config.yaml
n_layer: 10
d_model: 128
n_experts: 32
experts_per_token: 4
d_expert: 64
d_shared_expert: 64
activation: "swiglu"
moe_layers: [0, 1, 2, 3, 4, 5, 6, 7, 8, 9]
n_empty_slots: 8
router_score: "sigmoid"
normalize_top_k: true
routed_scale: 1.0
balance_loss: 0.000107
balance_bias: true
init_std_router: 0.00764
lr_router: 0.00238
n_head: 2
n_kv_head: 2
head_dim: 64
vocab_size: 8192
norm: "rmsnorm"
norm_place: "pre"
norm_eps: 1e-05
positions: "rope"
rope_base: 10000.0
rope_fraction: 1.0
qk_norm: true
attn_scale: 0.182
tie_embeddings: false
parallel_block: false
init: "normal"
init_std_qkv: 0.0357
init_std_o: 0.0
init_std_up: 0.0357
init_std_down: 0.0
optimizer: "muon_variant"
lr: 0.0154
lr_mult_o: 3.0
beta1: 0.95
lr_head: 0.012
warmup_steps: 50
schedule: "wsd"
decay_fraction: 0.806
decay_shape: "linear"
final_lr_fraction: 0.0
batch_tokens: 262144
seq_len: 512
doc_mask: true
train_tokens: 804800000
steps: 3071
dataset: "wikipedia_en"
Below are experts of layer 4 (counted from 0) of a mixture-of-experts language model. Rows are named router (the router's row for the expert), gate (a neuron's input weights, with its number), up (a neuron's input weights, with its number) and show model dimensions 0-127. Each number is 128 + 24 x the weight over its row's rms, rounded and kept within 0 to 255.
After each expert's rows: a language model's description of what the expert responds to; "gets" lists some tokens that make up at least twice as much of what it gets as of all text. This comes from a sample of Wikipedia text that the model never trained on. Tokens count by the router's weight.

# expert 3
router [129 148  98  99 127  72 110 124 125 154  98 139 109 109 142 144 167 138 139 140 115 142 134 140  95  97 179 137 113 119 147 188  58 124 131 117 143  77 162 106 119 121 110 124 133 143 108 101 139 108 130 167 131 128 141 110 160 121 108  97 161 114 140 124 154 120 110 125 141 109 141 115  82 139 125 134 127 153 137 152 173 117 116 105 108 172 100 118 137  84 160 106 146 105 114 159  92 117 137 126 146 103  97  95 106 115 143 123 126 105 111 168 128 139 131 148  67 188 100 139 132 139 104 159 126 112 101 123]
gate0 [159 122 139 163 117 123 147 106 138 167  92 123 122 157 162 123 101 135 148 139  87 129  92 157 105 110 105 171 150 141  93 165 161 112 118 137 170 134 145 127 164 143 135 154  97  95 128 161 131 105 122 149 139 120 160 140 166 100  80 122 156 128 157  91 127  81 155 109 149 110 126 132 141 149 128 162 112 141 158 159 154 129 119 154 119 116 121 130 122 150 177 118 158 136  89 177 115 174 190  83 119 100 161 130 103 138 118 147 133 137 149 118 117 141 131 132 101 121 115 143 142 162 143 161 126 107 144 110]
up0 [120 144 166 162  89 149 170 139 170 131  87 117 102 151 152 158 126 132 125 159 142  86 114 130  96 128 120  97 121 120 138 188 123 148  79 147 183 142 135 116 112 101 121 134 124 127 107 165 118  91 107 112 146  89 128 105 113 108  90  75 137 162 146 129 121 117 137 140 100 130  76 125 126 127 125 157  87 108 145 126 128 111 124 121 155 163  97 143 101 138 137 107 115 164  84 165 122 122 131 110 130  82 139 114 134 125 116 146 127 155 132 131 124 155 136 185 128 129 129 170 155 162 139 160  97 127 110 131]
Foreign name syllables, table pipes. Mid-word syllables of foreign names (Iraq, Israel, Pasha, Pandharinath), non-Latin script bytes, and table-cell pipes after numbers.
gets: " |", "|", "ra", "a", ";", "na"

# expert 25
router [139 125 109 106 125 134  93  95 150 129 142 118 190 167 152 141 167 121 129 129 107 161 134 166 105  89 129 120  88 137 149 151  96 125 162 132 187 107 128  97 140 109 134 153 192 127 147 133 128 113 117 140  88 144 117 186 134 121 111 129 111 126 109 158 113 117  92 145 107 121  97 160 120 135 144 134 128 106 149 108 135 114 158 130 198 130 136 100 170  83 113 120 101 102 133 155 135 117 112 148 129 117 149 150  97  95 141 127 124 124  84 116 117 155 166 154  94 146 153 107 122 151 136 112 162 136 106 147]
gate1 [149 172 102  97  71 116 121 143 153 120 151 152 100 170 148 145 150 166 117 115 104 169 114 113 112 107 115 136 151 145 129 152 117 128 169 125 171 132 159  98 179 139 114 146 128 108 134 122 152 139 134 128 105 122 139 165  82 108 131  72 149 151 135 128 133 113 121 149 131  75 122 123 116 136  95 130 152 146 126 117 125 131 150 122 156  81 123  77 118 151 147 132 132 125 124 161 174 136 140 140 171 101 139 130 133 163 146 142 137 148  99 152 154 125 128 117 134 126  85  99 136 148  89 109 121 121 157 201]
up1 [158 146 169 165 108 133 128 145  98 158 129 144  89 140 152 131 128 111 181 106 127 127 127 112  90 139 114 110 120 122 138 133 142 135 148 115 101 136 187 105 150 100 101 119 125 134 152 121  89 115 131 128 130 125 131 115 119 103 129 117 119 140 160  98 160 124 101 171 136  87 107 123 162  79  71 135 168 164 137 138 140 134 106 100 184  94 162  92 124  99 152 127 137 131 145 177 128 137 142 155 121 103  92 171 123 121 136 141 172 121 100 144 130 133 149 142 120  99 139 122 140 168 122 156  91 169 140 160]
Word-ending suffixes. Final suffixes closing a word, like -er, -ist, -ing, -ed, -ation (container, vocalist, pigmentation), plus table divider rows.
gets: "er", "ing", "ed", "ist", "o", "i"

# expert 17
router [128 140  98 108 130 100 116 130 119 169  93 109 170 161 166 132 167 128  86 137 123 127 118 172 104 121 141 132 127 108 118 152  98 148 148 113 142  73 118 158 148 140  62 171 139 124  95 138 132 161 125 134 139 138 140 123 103 130  86 122 118 125  94 178 124 134 126 138  89 155 142 167 119 132 155 100 164 107 153 130 124 158 140 154 134 109 123 118 141 126 112 104 167 116 141 145  90 107  97 100  93 120 137 136 116 104 159 139 117 121 123 108 115 143 132 190  57 117 100 164 126 119 125 142 140 131  91 120]
gate0 [ 99 120 128 168 114 181 165 154 124 151  87 144 120 161 132 176 139 162 103 121 145 151 127 117 145 107 139 140 160 121 117  89 133 141 160 114 156 152 145 154 145  96 141 135 122 104  89 156 157 116 154 149 139 124 161  78 137 150  93 148 115 121 115 135 121 125 112 118 131 131  88 174  82 113 138 126 115 140 125 134 166 176 124 134 157 104 106 124 123 124  81 150 114 147 127 114 134 141 143 136 118 119  80 121  90  97  85 101 149 161  98 149 109 169 135 119 108 158 165 155 147 164 127 149 136  99 105 100]
up0 [143 103 145 157 136 116 162 148 124 118 136 141 125 165 148 123 127 133  91 140  76  84 145 122 114  98 107 102 167 160 108 113 151 134 141 137 128 169 113 171 113  82 139 154 123 184 106 117 131 107 151  92 137 143 118 125 152 114 104 119 138  91 105 130 127 154 109 130  96 136 168 159 103 159 141 143 135 135 139 124 155 139 204  71 144 138 132 148 127 113 111 154 135 147  95 125 128 146 107 146  98 167 121 110 152 129 131 164  98 137 111 116 106 153 167 142 182 134 143 104 137 123 161 137  92 121 165 106]
Name-final pieces. Final pieces of surnames and place names such as ville, land, ford, berg, ovich, or a last letter like n, z.
gets: "n", "s", "e", "a", "z", "in"

# expert 1
router [ 80 147  85 127 180  62  86 126 145 177 138 138 127 140 133 133 128 103  99 143 126 100 161 126  90 138 138 106 130 131 137 160 116 136 134 117 160  92 145 115 160 133 125 111 138 133 120 136 151 142 122 149 148 139 113 171 130 116  95 136 117  82 134  82  99  79 123 133 136 155 152 109 138 130 125 141 169 150 143 128 163 104 170  68 137 119 117 140  86  93 145 151 140 140 162 140 130 139 121 125  99 102 156 136 120  94 139 132 130 116 137 117 102 170 141 162 100 106 140 140  67 130 136 123 145 131 112 165]
gate0 [131 146  90 122 123 129 170 133 163 120 113 124  87 140 110 116 156 126 110 175 122 134  93 113 139 148 155 163 160  92 154 160  82 114 132  95 106 137  96 146 114 101 109  95  78 126 138 168 129 151 132 147 120 136 144 155  93 111  92  85 100 124  91 115 127 119 109 110 111 158 151 134 123  90 150 130 157 118 132 122 127 103 177 124 106 144 117 128 116 129 130 139 169 119 106 132 148 132 162 126 169 108 190 164 144 132 163 103 118  90 123 148 139 144 137 122 111 178 154 159 153  87 139 118 112 139 167 120]
up0 [171 135 102 103 114 127 104 160  83 129 126 148  99 172 124 148 118 122 147 162 148 137 102 164 138 124 134 166 136 124 121 131 135 164  91 131 163 147 102 113 131 149 127 141 121 112  92 165 109 107 120 132 143 131  93 105 152 147 125 127 133 122 108 167 145 106 127 108 147 135 150  96 125 113 126 119  72 135 150 129  91 145  86 142  82 138 121 156 163 120 141 103 146 128 132 121 108 100 137  87 144 136 128 148 125 127 181  97 118 117 145  95  77 106  97 157 148  57 100 173 111 162 107 108 114 164 136 115]
Function words and plural s. Common verbs, adverbs and pronouns like is, was, also, has, not, it, plus word-final plural or verb s (schools, acts).
gets: "s", "ly", " is", " it", " was", " not"

# expert 21
router [ 79 148 104 130 140  95 123  87 169 138 112 132 144 137 168 130 108 128  96 107 142 107 160 130  84 109 131 111 115 134 121 127 103 125 125 170 136  67 121 132 171 124 122 132 138 142 122 111 148 141 156 156 122 114 112 149 109 123 122 126 143  62 109 125 122 119  83  92 179 117 151 118 129 124 148 141 130 158 148 101 107 139 170  98 172 127 100 103 160  95 155 135 138 120 128 187 125 142  76 134  90  98 104 170 119 127 140 166 111 129  92 110 116 139 172 126 101 116 130 170 114 141 110 141 137 127 121 131]
gate1 [ 68 166 124 145  94 168 151  75 144 166 135 137 156 114 113 100 137 151 126 160 191 153 134 137 136 105 201 106 142 107 130 152 149 138 169 163 146 138 127 116 149 141 104 146  88 116 123 119 116 138  90 143  94 120 115 130  97 114 103 103 100 108 113 134 126 130  98  86 103 133  98 129 110 144 189 111 126 144 139 131  96 135 128 135  91 145 168 159 151 123 123 111 140 140 112 143 104 129 146 161 109 115 140 127 122 133 161 131 145 117 166 159 119  84 139 148  96 145 167 142 116 111 135 115  98 134 141 141]
up1 [100 137 167 115 146 129 126 114 148 153 163 129 176 176 104 127 138 140  76 113 132 130 118  93  92 134 141 158 157 165  95 179 153 118 134 149 127 126 103 152 104 141 119 188 103 110 116 150  89 143 170 144 138  84 115 146 126 140  93 142 123 141 142 151 132 152 126  66 131  79 122 146  92 147 116 143  81 110 114 140 105 123 136 118 115 123 158 173 107 134 174 150 119 137  94 126  99 140 143 157 129 129 131 165 148 151 121 122 114 105 118 141 165 149 149 130  92 150  86 129 145 132 119 138  98 136 131 110]
Verbs and prepositions in prose. Common verbs and prepositions after a subject in running sentences, such as was, is, has, to, for, in.
gets: " to", " was", " of", " is", " in", " with"

# expert 12
router [138 140 119 101 140 118 130  95 110 133 147 102 128 163 149 138 125  95 133  89 114 102 119 136 100 124 138 110 100  99 112 116  60 122 105 145 165 118 104 111 163 107 129 142 169 146 140  91 115 136 161 168 136 146 129 159 102 161 122 111 173  91  88 129 133 117 123 104 168 144 138 112 110 152 160 140 116 126 139 109 123 147 145 139 125 136 161  76  99 122 145 119 173 125 170 176 135  96  97  90 137 122 124  94 125 121 124 126 144 122 110  90  83 144 147 160 100 140 121 194 144 163 120 111 146 136  95 137]
gate0 [118 128 110 148 142 172 117  97 119 146 137 188 165 131 109  97 118 132 117 141  92 131  86 112 179 145  75 134 133 102 158 124 130 136 126 145 108 106 120 120 151 154 134 137 166 125 168 127 100 135 118 151 151 134 134 113 121 158 122  97 146 116 145 139 136 124 182 144 145 175 120 116 142 116 101 119 197 139 129 129 157  95 179 127 137 122 129 131 156 152  90  53 147 167 105 116 150 109 142 119  98  95 126 111 175 115  99 122 146 147 157 151 121 145 102 147 140 102 116 152 126 118 112 107 144 129 107 119]
up0 [130  82 131 137 148 113 120 144 157 159 137  79  79 139  92 113 147 132 125 103 150 124  98 130  81 121 165 120 109 119  66 134 108 123 183 147 118  97 130 133 150 104 147 128 137 114 111 116  92  72  92 143 145  85 104 129 191 144 105 154 145 139 103 135 113 122 130 107 135 112 164 128  97 141 102 175 145 112  94 114  79 151 120 115 122 121 137 167 117 119 143 143 138 127 124 131 128 137 118 153 144 138 155 117 156 112 126 181 123 118 129 146 138  94 121 125 136 105  88 118 166 142  89 167 120 160 127 125]
Prepositions, periods, label colons. Colons after infobox labels (Notable works:, Episode:), sentence-final periods, and prepositions like of, from, at, by, during.
gets: ".", ":", " of", " by", " in", " to"

# expert 7
router [124 145 116 115 168 121 123 135 111  86  85 160 118 143 184 154 141 130 123 136 148 110  94 121 141 105 160  71 161 131 147 129 145  87 156 127 169  96 114 130 131  99 105 116 126  97 110 133 131 107 106 133 108 133 111  97 164 156 102 108 131 107 121 107  78 110  91  87 116 109 139 129 109 162 117 166 149 102 184 106 142 145 124 114 138 161 144 134 121  79 158 106 161 148 120 173 117 118 126 117  96 118 109 160 106  68 132 141 133 121  97 120 115 127 112 140 129 167 129 113 110 123 124  84 171 113 131 126]
gate0 [ 75 149 101 139 145 142 137 122  83 119 125 157 138 169 146 155 106 154 168 116 140  94 149 160 145 112 129 125 134 137 121 131  84 152 113  81 144 121 107 136 103 152 150 141 157 131 124 128  84 134 123 156 126 196 140 160  99 151 115 103 145 138 133 110 114  78 122  91 115 110 138 141 131 131 134 124 150 111 137 102 106 177  93 132 151 136 102 133 145 122 120 116 110 140 144 168 150 101 126 138 110 150 144  82 117  77 116  96 133 119 134  86 107 108 110 127 130 135 141 108 148 165 155  97 110 202 121 100]
up0 [137 114 152 180 141 149 101 108 117 108 144 141 169 143 130  95 121 163 139 103 105  59 140  99 125 118  93 136  42 164 110 137 141 162 132 113 127 148 130 136 138  89 154 152 177  61  98 124 165 107 135 121  94 137 107 129 125 137 137 152  69  96 120 131  96 110  93 168 142 134 120 109 124 131 126 116 109 133 103 133 116 164 140 132 157 149 112 158 143 139 117 112 130 122 128 116 116 137  92 143 165 144 133 120 115 155 156 138 119 152 124 136 128 156 128 128  98 112 133 102 103  88 145 151  99 105 119 124]
Articles and word starts. The articles a, an, A, pronouns he, his, and opening word pieces like re, de, co, con (theologian, impossible).
gets: " a", " re", " he", " an", "o", " de"